config.toml
vocab_size = 50257
optimizer = "adamw"
weight_decay = 0.18
Below are experts of layer 7 (counted from 0) of a mixture-of-experts language model. Rows are named router (the router's row for the expert) and show model dimensions 112-223. Each number is 50 + 10 x the weight over its row's rms, rounded and kept within 0 to 99.
Before each expert's rows: "raises" lists some tokens whose logits its average output raises strongly, later layers aside; "comes after" lists some tokens at least twice as common just before its tokens as in all text. This comes from a sample of Wikipedia text that the model never trained on. Tokens count by the router's weight.

# expert 9
raises: " own", " new", " daughter", " former", " final", " second"
comes after: " of", " in", " with", " to", " for", " as"
router:58 73 53 43 43 53 65 39 46 57 48 66 51 46 53 29 68 52 47 51 57 46 55 29 47 49 55 61 41 58 37 58 54 53 57 63 71 41 50 67 47 49 47 45 41 62 59 34 54 53 48 62 50 49 47 62 30 40 50 43 42 55 56 52 50 69 56 56 60 42 46 72 62 52 36 42 51 53 33 48 52 56 70 39 63 60 23 43 52 66 43 41 33 45 45 46 53 51 62 53 44 43 43 46 58 62 54 66 41 48 57 70

# expert 45
raises: "–", ".", " [", " ", " this"
comes after: "–", " (", ":", " on", " –", "|"
router:49 39 56 43 40 49 31 73 41 52 43 39 40 66 48 61 31 55 41 54 47 33 58 51 33 55 51 56 30 46 36 52 61 54 44 62 34 53 62 39 41 50 45 53 35 59 38 34 37 48 45 55 39 47 48 52 53 57 50 48 55 57 38 56 51 44 49 55 38 35 50 36 48 58 50 74 47 55 57 35 34 44 58 37 39 40 53 45 44 61 62 50 47 57 45 50 39 34 62 64 35 70 55 50 57 53 44 47 43 47 57 38

# expert 29
raises: " ", " 0", " —", " n", " 1", " 2"
comes after: " ", " |", " 0", "%", ")", " 1"
router:52 50 52 34 63 54 51 51 64 59 43 47 48 44 52 31 68 60 48 41 41 63 49 42 53 69 52 33 50 51 67 40 27 57 56 51 55 62 42 44 43 71 56 55 39 54 46 70 42 35 55 60 49 47 40 59 54 50 46 57 49 45 40 34 65 66 61 52 51 40 40 60 61 52 33 33 41 58 42 40 61 52 41 56 55 58 52 48 56 42 48 53 51 42 47 71 69 56 72 52 69 59 40 45 67 47 57 52 54 52 49 46

# expert 37
raises: " same", " latter", " following", " first", " main", " original"
comes after: " of", " in", " at", ".", " to", " for"
router:41 72 45 42 43 69 53 46 43 56 58 52 45 60 37 39 71 70 45 57 47 42 66 53 54 43 66 70 52 45 53 50 54 25 51 31 49 38 50 34 43 26 51 54 61 49 48 38 56 55 65 39 53 54 64 53 48 46 50 41 51 34 51 49 55 59 25 40 59 54 47 51 53 49 36 38 44 62 38 54 55 46 56 39 66 64 43 48 58 53 39 45 47 53 52 44 36 39 61 56 53 51 35 60 55 49 40 59 50 59 39 70

# expert 51
raises: " they", " he", " it", " she", " there", " many"
comes after: ",", " However", " time", " however", " but", " so"
router:62 38 57 53 46 41 47 36 61 52 52 74 37 43 37 52 68 41 51 51 55 37 38 55 42 35 53 87 58 42 46 52 61 31 59 45 58 51 42 59 47 68 45 48 44 62 58 49 49 46 56 57 66 73 60 58 48 47 60 53 39 61 48 49 56 45 64 42 64 37 55 73 54 50 54 45 58 52 59 59 65 51 30 46 54 66 47 51 44 57 56 41 66 48 61 47 52 42 49 37 48 54 31 64 60 40 58 26 44 52 55 48

# expert 66
raises: "-", " and", " of", " action", "–"
comes after: " in", " of", ",", " on", " at", " and"
router:54 48 48 38 49 34 37 47 63 48 46 43 42 55 46 59 26 55 50 55 47 48 47 56 45 47 51 58 37 49 48 49 53 58 64 57 47 43 44 59 45 71 58 49 49 35 53 45 33 59 61 58 41 44 24 40 67 37 68 47 57 60 52 38 47 46 47 43 48 48 53 38 67 46 57 68 51 55 54 31 52 48 42 54 51 40 60 56 48 56 49 39 41 54 55 52 32 51 36 54 40 48 67 50 57 44 45 47 36 62 53 48

# expert 84
raises: "ass", "od", "ett", "ann", "ite", "omp"
comes after: " |", " \"", " (", "-", ";", "|"
router:45 56 64 47 47 52 56 41 46 58 63 64 57 47 27 59 53 56 49 45 35 41 37 57 57 69 41 46 72 55 56 36 57 54 54 54 50 41 38 53 55 49 37 50 42 44 46 57 58 52 57 43 42 46 66 38 60 57 44 35 43 54 59 52 52 59 26 61 52 45 43 42 44 59 46 37 27 49 61 57 55 46 60 74 57 57 29 54 58 53 47 32 44 69 42 65 56 43 56 39 39 57 24 56 47 42 57 53 40 53 40 49

# expert 42
raises: "ud", "art", "us", "at", "o", "id"
comes after: " |", ":", "|", "-", " \"", " USA"
router:43 48 40 46 65 32 31 42 54 40 40 49 49 39 34 44 46 50 36 38 54 46 41 43 52 67 42 39 55 35 31 48 46 45 60 56 43 49 47 47 51 31 44 43 38 31 55 39 44 64 44 60 44 64 46 34 54 48 63 49 47 63 56 66 63 42 41 62 44 31 31 33 54 36 57 62 45 51 62 56 47 48 48 42 56 38 47 70 57 58 52 41 53 56 56 63 48 52 41 70 34 28 39 55 34 57 38 44 45 49 51 49

# expert 8
raises: " latter", " first", " same", " original", " former", " final"
comes after: " of", " in", ".", " to", " on", " for"
router:41 67 45 46 37 66 49 62 42 61 65 52 57 48 53 36 67 60 51 58 48 37 69 61 59 48 75 71 42 56 55 50 55 34 51 39 47 55 52 53 40 30 40 57 57 39 44 56 54 58 58 60 58 54 44 52 39 34 44 29 54 41 52 34 59 54 31 48 51 42 48 60 43 55 30 41 30 60 35 37 68 42 55 43 68 53 48 53 51 67 40 41 35 43 57 42 57 42 55 60 53 50 28 59 48 60 45 61 39 38 43 51

# expert 73
raises: "The", "This", "S", "the", "I", "We"
comes after: " |", ":", "|", ").", ";", " 1"
router:59 54 45 57 63 50 47 43 66 45 56 52 59 60 62 50 43 66 32 45 27 39 45 43 55 51 47 21 47 55 51 65 37 36 35 39 41 60 52 50 53 56 39 51 61 60 44 58 41 35 52 55 66 47 41 60 34 47 40 31 31 62 33 53 58 50 49 47 39 49 61 34 24 44 43 38 35 38 50 45 45 61 53 49 53 50 47 43 58 61 18 54 37 48 60 55 54 53 55 36 63 55 68 56 48 53 58 44 60 48 32 33

# expert 43
raises: " went", " joined", " took", " moved", " gave", " became"
comes after: ",", ".", " where", " that", " and", " when"
router:59 45 63 54 47 49 49 38 50 43 51 56 56 49 49 62 61 66 43 39 54 47 25 35 45 42 60 74 52 52 35 67 52 57 65 59 52 49 46 50 45 26 54 68 53 59 52 38 67 54 55 46 47 48 53 66 50 45 37 62 50 34 44 54 52 62 44 45 58 58 62 58 41 36 48 48 34 46 45 57 55 57 46 59 35 34 51 44 52 56 60 59 57 57 45 68 46 48 33 41 50 51 41 64 56 41 64 52 53 68 60 40

# expert 39
raises: "|", "Representing", "\n", "-", "Other", "==="
comes after: " |", "\n", ")", " he", " career", ");"
router:56 63 47 47 61 50 73 58 55 59 53 47 64 54 36 51 58 52 50 57 75 54 48 44 47 56 41 31 47 54 52 52 32 62 52 56 62 42 64 45 52 77 47 39 44 67 55 50 47 32 40 54 65 61 59 37 61 34 57 49 39 71 44 54 57 57 49 26 55 60 59 42 42 48 62 52 65 43 36 48 50 63 56 41 46 61 41 48 33 51 39 57 51 47 66 30 54 44 58 63 57 51 40 56 50 51 54 41 51 53 48 45

# expert 79
raises: "'s", ".", " of", " was", ",", " from"
comes after: " the", " The", "The", " this", " first", " This"
router:56 51 37 53 45 50 52 57 47 42 53 52 56 51 51 59 57 69 48 43 50 56 52 60 58 26 47 46 38 57 74 46 58 45 63 36 53 55 40 51 38 42 41 58 45 52 43 40 46 51 63 76 40 51 44 61 36 39 39 48 38 47 48 46 59 38 59 47 42 51 54 41 46 59 50 47 43 41 38 40 65 39 34 57 33 47 55 53 49 66 59 64 46 64 58 70 52 44 32 35 58 41 50 59 27 44 55 41 34 29 57 43

# expert 24
raises: "\n", "In", "The", "During", "==", "After"
comes after: "\n", ".", "==", " ==", "===", " ==="
router:48 57 52 48 50 42 30 34 42 62 57 49 43 48 55 48 65 75 62 57 60 46 34 54 37 44 41 37 47 39 29 59 52 45 60 50 50 44 66 26 52 66 63 37 46 65 49 41 60 66 53 33 51 52 49 48 49 53 67 68 47 60 37 63 48 40 60 45 60 58 51 65 54 55 38 61 51 71 73 67 48 58 50 44 41 66 39 63 59 49 36 57 51 51 45 39 58 35 30 32 55 50 51 38 56 52 58 48 43 50 60 65

# expert 4
raises: " In", " This", " A"
comes after: "\n", "|", " |", " (", " 3", " 4"
router:58 42 48 44 65 62 33 40 40 41 48 41 41 61 53 56 57 45 49 38 60 61 52 53 35 56 47 40 36 62 45 45 42 56 46 56 42 49 45 48 52 58 29 50 52 49 54 33 41 56 64 44 38 59 51 40 58 30 57 28 43 30 40 51 46 59 48 58 39 48 59 47 57 50 61 29 33 44 47 39 48 46 58 58 57 46 54 51 56 53 40 58 36 38 58 65 61 50 46 46 66 60 58 40 51 34 58 79 50 45 62 72

# expert 15
raises: ":", " :", ",", "(", ";", " and"
comes after: "-", "==", " of", " •", " Binomial", "|"
router:46 55 63 33 51 31 54 63 45 51 63 20 51 48 42 35 59 49 66 54 55 44 39 44 52 41 64 52 46 44 60 46 54 59 51 51 51 56 48 55 46 40 64 67 35 39 60 53 37 62 57 57 48 54 41 60 52 43 55 51 43 35 59 49 47 52 60 51 54 56 40 35 63 55 58 51 40 47 31 51 59 40 50 52 67 55 50 40 40 44 62 45 38 26 53 33 59 32 32 56 43 53 75 57 56 55 41 46 33 36 50 47

# expert 88
raises: " ", " —", " 1", " Total"
comes after: "\n", "|", " ", ";", " Player", " 🔨"
router:43 48 58 53 47 68 57 48 44 48 46 42 62 45 49 55 39 44 52 60 52 62 38 40 50 54 45 49 63 52 48 71 51 55 40 35 61 41 56 54 42 62 60 66 45 53 61 39 43 43 51 37 47 70 40 45 34 55 43 59 28 42 40 54 59 59 58 50 46 67 50 40 39 55 46 37 63 54 57 55 40 53 55 46 40 50 33 52 44 50 42 64 59 56 47 46 61 61 58 51 62 60 60 40 33 58 54 55 59 59 57 58

# expert 70
raises: " if", " unless", " despite"
comes after: "\n", " that", " Genus", " Website", " \"", " stated"
router:64 54 58 65 36 42 46 48 62 55 64 55 37 30 68 54 63 49 46 53 35 50 41 72 45 45 55 61 56 58 42 51 42 49 46 46 53 52 53 57 58 49 43 60 56 39 54 61 43 46 63 56 61 62 61 51 44 31 53 47 38 60 27 61 48 54 50 41 49 35 67 61 41 47 33 61 46 54 64 58 52 54 44 49 55 60 45 69 60 63 50 55 35 53 55 40 52 51 43 52 47 56 60 44 66 61 66 56 50 44 43 51

# expert 93
raises: ",", "–", "/", ".", ";", " –"
comes after: "–", " in", " the", " (", "-", " In"
router:41 44 43 60 48 50 52 44 57 45 42 65 42 61 59 53 34 81 68 62 50 36 59 65 40 41 38 41 39 46 54 43 57 57 35 41 45 62 49 31 45 44 57 55 71 67 58 33 57 54 60 59 32 55 40 52 67 43 42 23 47 47 54 50 30 48 28 49 56 58 48 38 57 57 56 61 50 54 38 33 48 40 54 33 48 50 55 56 52 54 58 49 44 56 48 53 39 49 44 32 55 55 64 57 61 44 60 50 58 66 47 41

# expert 19
raises: "|", "\n", "-", "(", "He", " he"
comes after: " |", ")", ";", "W", "|---|---|---|---|", "|---|---|---|---|---|---|"
router:44 65 61 33 74 60 61 62 45 48 51 66 49 61 48 61 62 42 41 52 54 53 51 45 49 56 67 47 51 53 37 67 54 19 58 52 55 55 54 46 34 48 38 64 49 55 55 37 39 43 49 46 46 51 50 47 38 55 40 62 41 53 42 42 44 73 39 36 47 61 51 52 63 43 56 46 58 28 58 54 57 57 58 64 49 30 63 52 47 52 53 57 60 75 57 50 50 49 41 60 51 54 56 32 54 58 44 45 46 63 53 55

# expert 58
raises: " third", " second", " American", " British", " Australian", " fourth"
comes after: " of", " in", " is", " =", ")", " ("
router:37 65 63 48 47 39 53 70 25 45 53 34 46 49 51 52 54 32 49 27 34 26 57 50 54 62 76 49 39 52 54 50 36 26 41 35 44 51 49 48 51 59 47 62 72 48 29 53 60 51 55 48 56 55 49 65 48 53 39 42 69 55 61 34 58 52 26 50 48 52 39 59 35 51 57 56 47 39 72 46 54 51 46 38 67 45 48 51 44 37 40 56 45 51 48 49 50 68 57 68 37 48 63 47 52 58 35 49 48 36 41 53

# expert 31
raises: "S", "N", "E", "C", "Re", "P"
comes after: " |", " U", " 1", " 2", " P", " S"
router:43 63 57 41 70 35 35 68 53 59 47 55 47 52 58 60 57 32 43 43 22 36 54 44 53 58 53 39 61 62 42 43 69 39 55 51 48 46 57 57 52 55 41 61 69 44 57 54 42 51 63 36 52 41 70 48 41 46 52 35 56 46 36 40 35 60 31 58 37 64 38 49 33 48 58 56 55 30 51 29 57 55 62 60 57 57 34 50 50 54 40 43 47 61 60 67 51 35 34 45 50 41 75 61 47 56 64 68 42 47 58 55

# expert 81
raises: " 9", " ", " 11", " 7", " 8", " 6"
comes after: "\n", " (", "″", ")", "%", "°"
router:65 43 42 50 36 42 65 63 58 49 52 36 41 45 51 46 59 51 35 46 40 48 48 43 45 52 61 44 56 67 34 62 49 58 42 53 56 44 65 64 47 63 63 57 41 55 54 72 47 60 53 57 50 52 44 43 55 60 35 61 45 50 35 40 50 43 55 57 35 39 49 36 43 45 54 58 54 42 57 49 46 51 57 50 39 52 37 60 60 53 40 58 26 52 57 55 54 53 50 65 49 62 56 57 64 36 49 61 42 45 43 63

# expert 25
raises: " of", " in", " with", " from", " that", " on"
comes after: " a", " an", " the", " The", " A", " first"
router:44 29 54 48 65 51 64 58 53 49 58 57 38 35 51 69 30 54 71 41 61 54 62 66 51 50 38 55 59 46 63 29 49 47 61 45 60 35 34 57 69 44 54 63 58 49 40 75 45 45 32 38 29 46 36 33 50 44 68 56 50 46 42 45 54 39 59 57 60 53 57 56 48 54 40 69 62 39 47 51 63 44 55 55 50 35 50 65 39 49 42 64 53 53 51 41 36 47 43 49 53 48 61 39 41 64 55 39 56 46 67 58

# expert 17
raises: " way", " significant", " small", " special"
comes after: " is", " as", " a", " with", " of", " and"
router:43 59 63 64 54 66 60 53 50 57 41 64 38 37 54 38 56 31 59 61 64 55 33 56 58 48 57 54 49 41 42 66 65 40 57 33 53 42 50 57 62 38 54 43 42 44 52 50 53 50 48 60 62 54 55 52 51 46 37 50 70 47 49 31 57 55 57 48 48 74 38 75 52 54 53 47 40 51 29 55 43 31 63 54 79 43 48 39 56 48 48 47 55 53 43 54 49 56 77 56 48 41 52 38 34 56 42 59 49 57 62 59

# expert 67
raises: " ", " —", " 0", "\n", " Unknown", " None"
comes after: " ", ")", " 0", " 1", " —", " 2"
router:47 49 56 36 55 58 49 43 51 43 44 57 58 42 51 35 73 62 49 71 60 47 50 47 52 52 40 46 57 51 50 59 51 45 40 53 39 50 43 40 35 72 53 45 38 56 39 39 47 64 48 36 55 52 39 47 46 48 59 36 44 55 46 44 58 65 59 48 50 62 44 70 44 29 37 51 40 53 41 61 45 49 47 53 39 40 42 42 54 32 46 49 62 50 53 51 52 49 59 44 52 47 37 39 57 42 50 45 61 57 44 54

# expert 48
raises: "th", "nd", "–", " years", "rd", "st"
comes after: " |", "|", ";", " (", ":", "_{"
router:52 39 41 34 61 67 43 40 61 40 49 44 56 48 55 60 68 66 50 57 48 52 41 67 49 50 39 64 32 50 61 59 61 68 51 35 52 54 55 38 46 24 45 62 53 60 65 26 49 40 26 47 63 47 44 48 51 50 42 60 43 32 46 49 39 49 38 64 48 43 37 49 49 43 44 33 43 44 56 41 39 69 54 55 39 57 58 59 47 46 44 42 61 45 57 62 43 55 58 62 52 55 65 33 44 49 50 48 60 61 37 65

# expert 55
raises: "|", "\n", "-", "===", "Source", "=="
comes after: " |", ")", ".", "\"", "|---|---|---|---|---|---|", "ase"
router:47 62 49 38 66 46 60 55 33 43 51 49 49 55 61 39 50 46 39 66 71 64 41 57 58 56 33 28 54 58 56 61 54 60 54 42 58 33 58 46 51 69 25 49 49 59 68 32 66 48 41 69 33 59 46 55 48 42 55 60 45 70 46 40 44 63 68 50 47 63 56 48 47 53 48 38 57 42 40 41 50 52 69 45 48 40 50 46 67 57 44 50 33 73 71 44 58 53 27 46 38 63 47 45 59 57 40 62 58 62 46 51

# expert 82
raises: " and", "-", ",", " a", " to", " in"
comes after: " the", "-", " a", "^{", "th", " •"
router:69 63 56 46 55 43 56 52 50 47 47 35 44 58 43 44 44 60 53 45 59 52 59 56 58 61 43 56 46 46 50 53 53 61 52 56 48 54 39 56 51 32 68 51 59 58 59 65 58 54 55 56 42 50 47 46 47 51 41 60 49 70 59 33 50 51 53 56 50 41 35 50 57 56 50 50 48 37 50 56 75 56 61 38 66 39 48 42 45 43 51 44 35 39 46 52 51 54 50 44 39 43 64 66 54 47 32 32 42 42 56 49

# expert 95
raises: ",", " |", ":", " and", " \"", " to"
comes after: " |", ".", "–", "/", "°", "′"
router:77 42 50 58 62 46 60 37 58 38 40 58 40 54 65 35 37 43 41 50 41 37 39 53 42 62 43 57 53 45 55 58 53 69 54 51 47 46 32 44 35 34 53 53 48 59 65 43 50 67 48 51 55 37 56 31 44 30 45 54 50 32 51 56 49 35 43 43 67 32 56 49 46 36 43 31 53 51 58 44 55 58 59 56 34 39 44 47 48 52 39 56 52 54 46 46 56 28 55 40 63 62 45 51 42 37 52 53 49 32 45 51

# expert 41
raises: " for", ",", " in", ".", " to", " from"
comes after: " was", " is", " were", " be", " are", " been"
router:64 38 54 42 46 61 57 52 50 67 46 51 55 37 54 45 53 46 57 54 61 29 58 44 44 50 61 51 55 50 42 51 50 66 47 55 69 48 45 55 59 28 38 33 61 52 32 53 50 30 40 50 50 26 34 38 59 44 32 49 36 37 59 37 45 50 58 55 58 48 69 38 62 54 56 50 47 52 59 56 51 50 43 67 37 31 46 50 40 63 62 66 62 56 60 34 61 56 52 44 57 44 33 40 60 63 58 23 61 43 49 51

# expert 35
raises: "'s", "ath", "–", " and", "/", "h"
comes after: " |", " R", " J", " W", " S", " H"
router:58 54 55 41 55 40 46 46 66 58 47 46 41 41 56 37 33 49 44 51 52 31 39 53 52 49 58 64 53 37 37 58 57 40 40 42 48 58 42 62 27 48 57 70 36 41 59 58 47 51 55 34 51 36 56 52 45 47 42 59 51 28 48 61 44 62 50 41 56 67 40 41 54 47 56 47 51 44 48 51 48 41 43 54 49 36 42 56 45 47 53 51 43 54 56 49 62 26 54 45 59 53 62 58 62 48 63 53 60 46 44 44

# expert 16
raises: "–", "/", " |", ",", "-", " to"
comes after: " |", ".", ":", ",", " in", " on"
router:40 36 53 57 44 62 38 61 49 51 48 66 54 67 41 64 43 73 52 67 36 38 38 58 56 48 43 70 37 35 36 59 59 46 43 50 50 57 67 48 60 32 64 60 33 63 48 49 45 53 49 60 35 39 50 57 52 57 42 51 52 42 46 36 54 44 40 57 50 36 59 53 52 47 42 64 49 68 59 50 37 39 49 47 45 48 63 53 37 52 59 49 38 44 43 56 34 36 55 46 53 55 55 52 46 47 38 39 51 52 59 42

# expert 60
raises: " in", " on", " to", ",", " by", " with"
comes after: " was", " were", " is", " be", " been", " are"
router:44 53 56 52 54 62 61 48 48 75 64 34 46 49 52 45 49 49 75 61 42 48 83 48 53 56 48 54 64 54 53 58 67 58 45 73 28 38 43 48 41 42 40 44 68 41 51 53 67 47 64 57 61 41 37 61 57 38 55 65 52 39 50 54 46 49 43 40 51 35 56 60 49 47 53 47 60 48 56 55 51 62 60 60 55 37 64 61 65 46 49 47 56 54 41 53 63 48 38 41 59 73 45 55 57 44 37 35 50 60 59 46

# expert 18
raises: " of", " by", " in", "-", ",", " and"
comes after: " the", "==", " a", " was", "|", " No"
router:34 45 62 40 40 58 47 61 51 46 49 52 48 56 49 66 51 59 63 61 47 51 58 43 65 29 51 48 65 58 40 42 50 41 40 73 32 48 56 57 47 24 50 49 54 56 57 48 35 50 61 38 60 60 44 37 64 45 51 44 63 32 73 48 72 48 39 24 42 52 59 47 54 33 55 44 30 34 53 52 59 57 38 61 52 53 50 50 53 47 60 49 42 40 47 41 56 34 61 52 42 32 45 62 47 57 59 26 36 44 53 43

# expert 6
raises: "\n", "The", "===", "In", "On", "It"
comes after: ".", "\n", "==", " ==", "===", " ==="
router:46 57 40 62 32 47 68 51 38 41 58 57 50 62 62 31 54 75 39 58 57 41 36 62 56 36 40 25 53 62 48 67 50 52 52 40 41 49 38 36 47 73 46 46 47 44 61 41 55 54 53 61 51 58 44 53 58 38 37 66 33 65 52 60 57 41 58 51 61 68 51 46 43 51 41 54 46 57 45 60 51 53 39 46 32 64 60 60 59 49 41 63 31 55 43 39 61 44 54 33 45 54 54 45 59 38 50 58 28 60 42 54

# expert 12
raises: " Other", " The", " Notable", "\n", " Results", " Some"
comes after: "\n", " =", " ", ")", " Title", " Notes"
router:50 58 76 32 49 43 43 47 50 44 56 64 49 47 47 53 52 50 38 59 54 48 29 57 48 52 61 41 48 45 44 51 44 50 46 54 57 24 49 45 38 76 60 50 66 66 54 59 51 52 50 49 33 50 34 51 33 61 41 47 66 35 51 44 44 53 70 55 44 74 38 43 38 45 54 29 47 41 50 54 41 54 52 42 51 59 59 35 49 65 32 50 50 34 51 40 57 65 24 59 52 58 43 57 34 49 52 45 46 65 65 62

# expert 80
raises: " for", " from", " of", ";", " on", "."
comes after: " the", "'s", " a", " his", "==", " their"
router:38 40 44 53 45 43 61 56 45 52 49 42 48 35 40 59 37 63 61 51 45 56 60 49 46 36 28 68 52 50 64 42 51 43 48 46 48 36 28 40 51 35 51 55 57 46 72 51 55 55 44 49 38 57 54 39 60 53 47 40 42 24 51 49 53 41 54 41 58 33 72 52 61 33 49 64 43 34 36 50 68 53 48 55 52 51 56 68 40 41 59 65 45 41 64 35 37 39 36 47 61 49 48 38 42 44 36 32 51 34 57 41

# expert 53
raises: ".", " and", " (", ",", "'s", ";"
comes after: " the", " National", " The", "th", " United", "'s"
router:48 53 48 37 49 47 54 47 51 47 44 54 53 48 54 70 43 59 59 62 39 70 57 42 64 60 59 52 35 46 66 39 52 49 43 38 65 55 60 45 48 49 38 49 51 50 59 62 53 56 50 45 43 68 39 66 37 53 42 44 68 54 60 49 49 42 60 62 42 45 40 36 43 58 41 54 53 60 59 60 55 36 58 47 47 49 58 42 50 41 68 44 40 51 34 50 43 51 25 72 53 55 66 54 49 50 45 32 43 49 46 49

# expert 20
raises: " the", " a", " their", " its", " his", " this"
comes after: ".", "\n", " (", " \"", " went", " released"
router:56 32 45 48 51 53 44 42 58 51 47 55 42 51 47 30 65 28 37 43 59 49 57 44 65 36 55 62 43 57 54 63 46 54 57 46 55 65 57 54 50 41 47 40 58 47 48 43 46 36 57 68 58 65 55 40 50 48 52 46 43 65 46 46 51 64 68 54 47 48 39 46 43 61 33 49 47 68 60 59 31 64 39 57 51 55 26 64 62 49 52 48 43 54 41 69 55 64 70 51 45 59 53 36 49 55 59 42 59 60 48 63

# expert 52
raises: " their", " the", " his", " its", " some", " each"
comes after: ".", " due", " In", " that", " end", ")."
router:62 48 38 47 40 43 33 39 47 49 47 60 49 46 55 34 50 32 44 63 50 55 45 40 70 33 57 78 35 52 48 61 54 40 59 51 39 38 28 50 55 67 52 62 49 34 59 51 42 51 72 56 60 58 51 50 64 47 44 49 64 51 38 61 51 56 47 40 33 46 47 44 53 60 39 61 41 49 35 55 38 38 42 54 62 53 51 34 54 57 49 44 29 55 21 57 45 57 73 46 36 53 40 54 50 58 65 62 36 55 54 52

# expert 1
raises: " to", " the", " with", " in", " a", " their"
comes after: " to", " was", " he", " and", " He", " also"
router:69 42 45 63 58 67 58 50 59 58 54 56 57 53 46 34 60 57 44 63 34 56 81 53 44 54 65 53 30 57 48 55 36 67 52 59 39 44 46 58 58 48 55 41 51 51 45 47 40 53 28 48 65 62 46 56 38 47 44 62 50 68 52 54 44 48 57 29 47 42 62 54 45 52 73 69 42 59 33 38 68 66 66 52 43 61 62 50 55 53 54 49 52 48 46 40 59 51 56 43 54 50 43 27 48 64 44 50 53 39 54 42

# expert 46
raises: "–", ".", ",", ";", " |", " –"
comes after: " (", ",", " in", "|", "–", " In"
router:59 51 71 35 62 41 51 52 33 32 54 52 49 64 44 43 45 54 40 61 57 36 48 36 45 45 58 32 50 50 50 66 49 64 44 57 54 50 36 39 39 40 47 39 52 65 47 56 52 47 62 50 42 36 38 57 52 41 55 49 32 53 46 37 43 59 37 60 58 67 65 33 45 66 48 38 38 48 60 40 38 53 46 50 39 47 59 48 62 36 62 46 36 51 48 48 60 37 62 61 56 66 60 51 45 59 48 46 70 52 58 54

# expert 64
raises: "c", "like", "f", "Re", "line", "story"
comes after: "\n", " (", " \"", " non", " co", " U"
router:56 60 51 47 66 42 49 43 48 54 42 36 63 46 56 44 40 54 52 46 32 47 34 35 56 61 54 37 48 58 39 60 63 37 36 48 54 39 46 32 36 52 64 48 60 51 43 54 45 54 55 52 56 39 77 28 64 45 69 56 44 34 47 50 47 59 31 52 42 56 57 42 54 48 49 52 50 64 62 43 51 47 55 38 48 57 63 65 45 42 52 43 68 49 54 67 60 64 55 38 49 57 47 63 49 44 52 46 58 58 44 59

# expert 50
raises: "as", "As", "one", "With", "d", "S"
comes after: "\n", "==", " (", "-", "===", " \""
router:33 36 61 39 36 60 58 51 43 54 51 42 42 53 35 47 46 63 72 54 48 72 36 48 63 56 45 38 68 47 43 56 34 48 56 47 48 56 48 66 48 47 63 53 44 50 51 70 62 59 52 54 45 65 67 43 47 56 45 53 48 65 53 59 46 62 43 57 48 53 52 42 35 42 59 43 33 71 54 58 41 56 33 55 53 46 46 60 46 49 46 47 50 57 52 51 46 49 44 61 33 60 39 35 61 50 34 34 46 60 54 45